{
  "num_hidden_layers": 9,
  "hidden_size": 160,
  "n_experts": 64,
  "experts_per_token": 2,
  "d_expert": 160,
  "d_shared_expert": 0,
  "hidden_act": "swiglu",
  "moe_layers": [0, 1, 2, 3, 4, 5, 6, 7, 8],
  "router_score": "sigmoid",
  "normalize_top_k": true,
  "routed_scale": 1.0,
  "balance_loss": 0.0191,
  "balance_bias": false,
  "router_noise": 0.05,
  "init_std_router": 0.0211,
  "lr_router": 0.000536,
  "num_attention_heads": 5,
  "num_key_value_heads": 1,
  "head_dim": 32,
  "vocab_size": 6697,
  "norm": "rmsnorm",
  "norm_place": "pre",
  "norm_eps": 1e-05,
  "positions": "rope",
  "rope_theta": 10000.0,
  "rope_fraction": 1.0,
  "qk_norm": true,
  "attn_scale": 0.177,
  "tie_word_embeddings": false,
  "parallel_block": false,
  "init": "trunc",
  "init_std_qkv": 0.0395,
  "init_std_o": 0.0,
  "init_std_up": 0.0395,
  "init_std_down": 0.0,
  "optimizer": "muon_variant",
  "learning_rate": 0.00696,
  "lr_mult_o": 3.0,
  "lr_mult_up": 1.32,
  "lr_mult_down": 2.0,
  "beta1": 0.9,
  "lr_head": 0.0101,
  "warmup_steps": 50,
  "schedule": "wsd",
  "decay_fraction": 0.753,
  "decay_shape": "linear",
  "final_lr_fraction": 0.0,
  "batch_tokens": 65536,
  "max_seq_len": 256,
  "doc_mask": true,
  "train_tokens": 458900000,
  "max_steps": 7003,
  "dataset": "wikipedia_en"
}
Below are experts of layer 2 (counted from 0) of a mixture-of-experts language model. Rows are named router (the router's row for the expert), down (a neuron's output weights, with its number) and show model dimensions 0-159. Each number is 128 + 32 x the weight over its row's rms, rounded and kept within 0 to 255.
Before each expert's rows: a language model's description of what the expert responds to. This comes from a sample of Wikipedia text that the model never trained on.

# expert 2
Description: Compass words and spatial particles like South, North, east, out, up, off, back, part, often after the or in, as in eastbound.
router [146 178 174 196 115 183 200 124 131  55  86 148 131 168 156 173 180 162  80 135 175 165  83 110 153 111  87 145  91 211 134 132 158 104 150  84 139 172  88 104 199  94 166 120 117 123 140 123 151  97 152 115 137  97 109 103 111 160 131 129 166 176 146 120 135 102 131 117  97 135 140 163 112  99 191  79  78 132  52 164 183 159 109 100  82 124 111 196 183 144 114 102 144 159 103 161 118 139 115  92 120  94 142 132 122  89 126 113 130  97 134 148 167  92 112 166 162 104 154 123 139 142 152 124 138 164  97 115 112 129 142 152 131  96  78 177 154 129 147 151  83 134 156  96  74 112 145 171 123  97 123 115 164 111 198 172 140 132 112 154]
down2 [106 180  94 122 124 149  97 132 123  88 203 180  91 107 132 148 164 106 111 136 118 136 151  84 117  97  89 139 142  99 122 163 184 122  86 170 116  95 118 109 104 172 107 137 128 100 108 123 101 160 170 114 186 122 123  74 122 100 142 104 135 150 132 119 110 163 105 125 138  82 102  99 128 155  93 105 206 149 124  99  90 159 134 116 146 183 148 172 174 123 126 185 134 108 122 137 188 116 104 159 167 152 174 129 136 150 128 125  73 139 128 114 158  96 131  94 133  70 132  77  93 122 108 133  61 128  95 134  92 155 128 115 116 153 100  71 108 116 113 153 153 144  82  49  90  96  49 146  99 164 147   4 129 103 129 195 107 123 147 153]

# expert 27
Description: General nouns and adjectives right after the, a or his, such as time, year, period, first, cost, value, often followed by of.
router [144 109 124 146  83 145 157 130 154 105 125 174  83 143 122 125 158 172  77  90 149 155 105 187 113 109 130  89 201 152 120 137 110  85 143  97 121 128  77 131 196 128 138  94 108 126 154 115 109 118 149 112 159  90 105 112  77  98 143 124 190 158 165 101 168 132 117 121 122 133  86 149 110 118 147  86  99 151 112 199 141 174 142 123 141 129  71 180 127 141 124 121 159 154 125 120 145 110 105 110 127 115  98 153  97 120 139 136 106  86 140  87 178  82 196 179 130  24  81  81 118 138 111 138  99  81  96 121 135 100 222 129  82 124  90 133 104 165 134 133 175  94 139 146 149  90 171 160  99  98 173 158 202  70 168 164 145 155 145 139]
down1 [115 163 124 133 187  26 168  94 120 122 151 139 113  99 132 136 112 161  96  95 113 104 142  80 102 154 169 122 129 147  99 128 117 178 100 155 101  80  64 108  80 173 147 152 202 146 135 133  79 122 175 113 133 111 153 210 140 145 161  89 149 108 172 154 132 162 121 131 178 113 120 115 108  83  97 134 161 156 133 135 123 155 131 187 133 130  89 141 105 183 125 143  97 127 130 131 141 116 104  85  99 160 112 158 137 111 136 209  69 132 110 107 138 115 125  98 122 107 119 181 136 166  94 136  85 146 147  87  60  98  93 125 149 121  44 131 112 140  87  97 148 110 138 106 161 115 180 178 110  63 125 113 143  99  60 106 153 117 190 162]

# expert 12
Description: Sports nouns like team, season, League, Cup, career, club in athlete biographies and match reports, e.g. senior team, Career total.
router [109 136 152 205  81 111 181 142 133  78 135 135  96 122 112 124 136 172  79  73 151 129 138 115 165 125  84 123 171 153 159 144 143 102 110 104 151 144  67 209 126  88 165  73 106 153 169  58 127  96 160 112 153 115 119 114 101 126 149 129 175 173 169 156 112 117  83 152 101  95  93 179 111  72 162  75 105 171  89 136 205 130 109  72  90 103 113 156 112  90 103 118 179 187 138 126  91  95 100 108 133  95  80 165 151  75 125 152 141 114 156 142 176 172 122 150 130 129 110 138 139 122 129 120 116  94  81  94 117  89 174 130 150 137  73 144 132 155 117  71 114 116 184 135 132 135 123 185  97 108 151 130 157  81 163 176  83 128 139 118]
down1 [141 123  89 105 171 163 155 202 156  88 152 133  48 164 127 148 118 139 168 141 113 137 108 100 147 124 177 126 133 138 132  68 133 113  92 175 155  73 151 216  67 163 162 100 135 129 179 117 166 182 147 144 123  83  98 166  62 116 148 167 109 113 137 166  98 111 121  39 114  47  74 126 113 180 113 139 164 172  89  86 104  71 143  77 185 138 103 145 145 107  65 106 122 129 131 117 138 121 137  97 134 136 182 131 198 104 124 142  91 142 141 129 137 134 126  89 127 172 176 162 116 152 158 158 149 153 110 125 119 111  84 139 182 140 107 130 143 145  83 139 148 156  99 131 173  89 140 130 172 125 146  98 112 141  93 163 111 125 135 137]

# expert 60
Description: Word-final or mid-word pieces like et, est, ch, ain, ut, e.g. Bracket, Market, Sverigetopplistan, neutrinos, Church.
router [124 165 145 179 131 144 168 170 135 138 129 157  88 120  94 118 135 145 101 123 157 158 134 184 179  93 109 146 107 137 139  89 174  96 147 121  78 197  76 162 140  73 171 120 116 166 137  78 140 110 182 104 148  90 118 109  84 138 112 130 155 201 180 167 132 119  88 153 114 166 109 116 129 118 204 106  92 158 128 154 108 159 116  68  91  87 127 147 176 138 133 172 152 140 126 124 149 176 155  71 135  38 143 131 153 102 143 129  94 163 160 150 175 142 139 180  92  55 167 126 144 118 122 157 114 122  66 111 151  92 124 109 127 118  73 210  72 162 147 120 184  90 169 126 128 110 119 156 128 118 120 121 163 106 171 133 134 156 113 155]
down0 [148 226 131  82 149 138  68 183  94  96 140 145 104 113 108 112  54  90  54 102 128  83 103 132 141 153 144 186 141 184 157 143 111 157 148 118 152 127 126 124 122 145 159 103  95 122 142  83 126 171  99 122 130  98 124  96 127  94 188  64 153 167  96 100 145 109 115 154 160 116 102 111 112 125 100 138 115 134  84 167 108 142 172 119 138 142 154 125 101 144 126 118 139  99 146 147  78 170 210  78 121 117 100 136  84 168 117 129 107 128 132  97 130 164  92 110 184 186 105 146 103 120 102 148  85  97 170 119 132 168 101 143  78  58 100 183 128 141 136 138  79 128  51 107 122 156 141 185 157 116 176 104 106  77 152  96 160 185 129 136]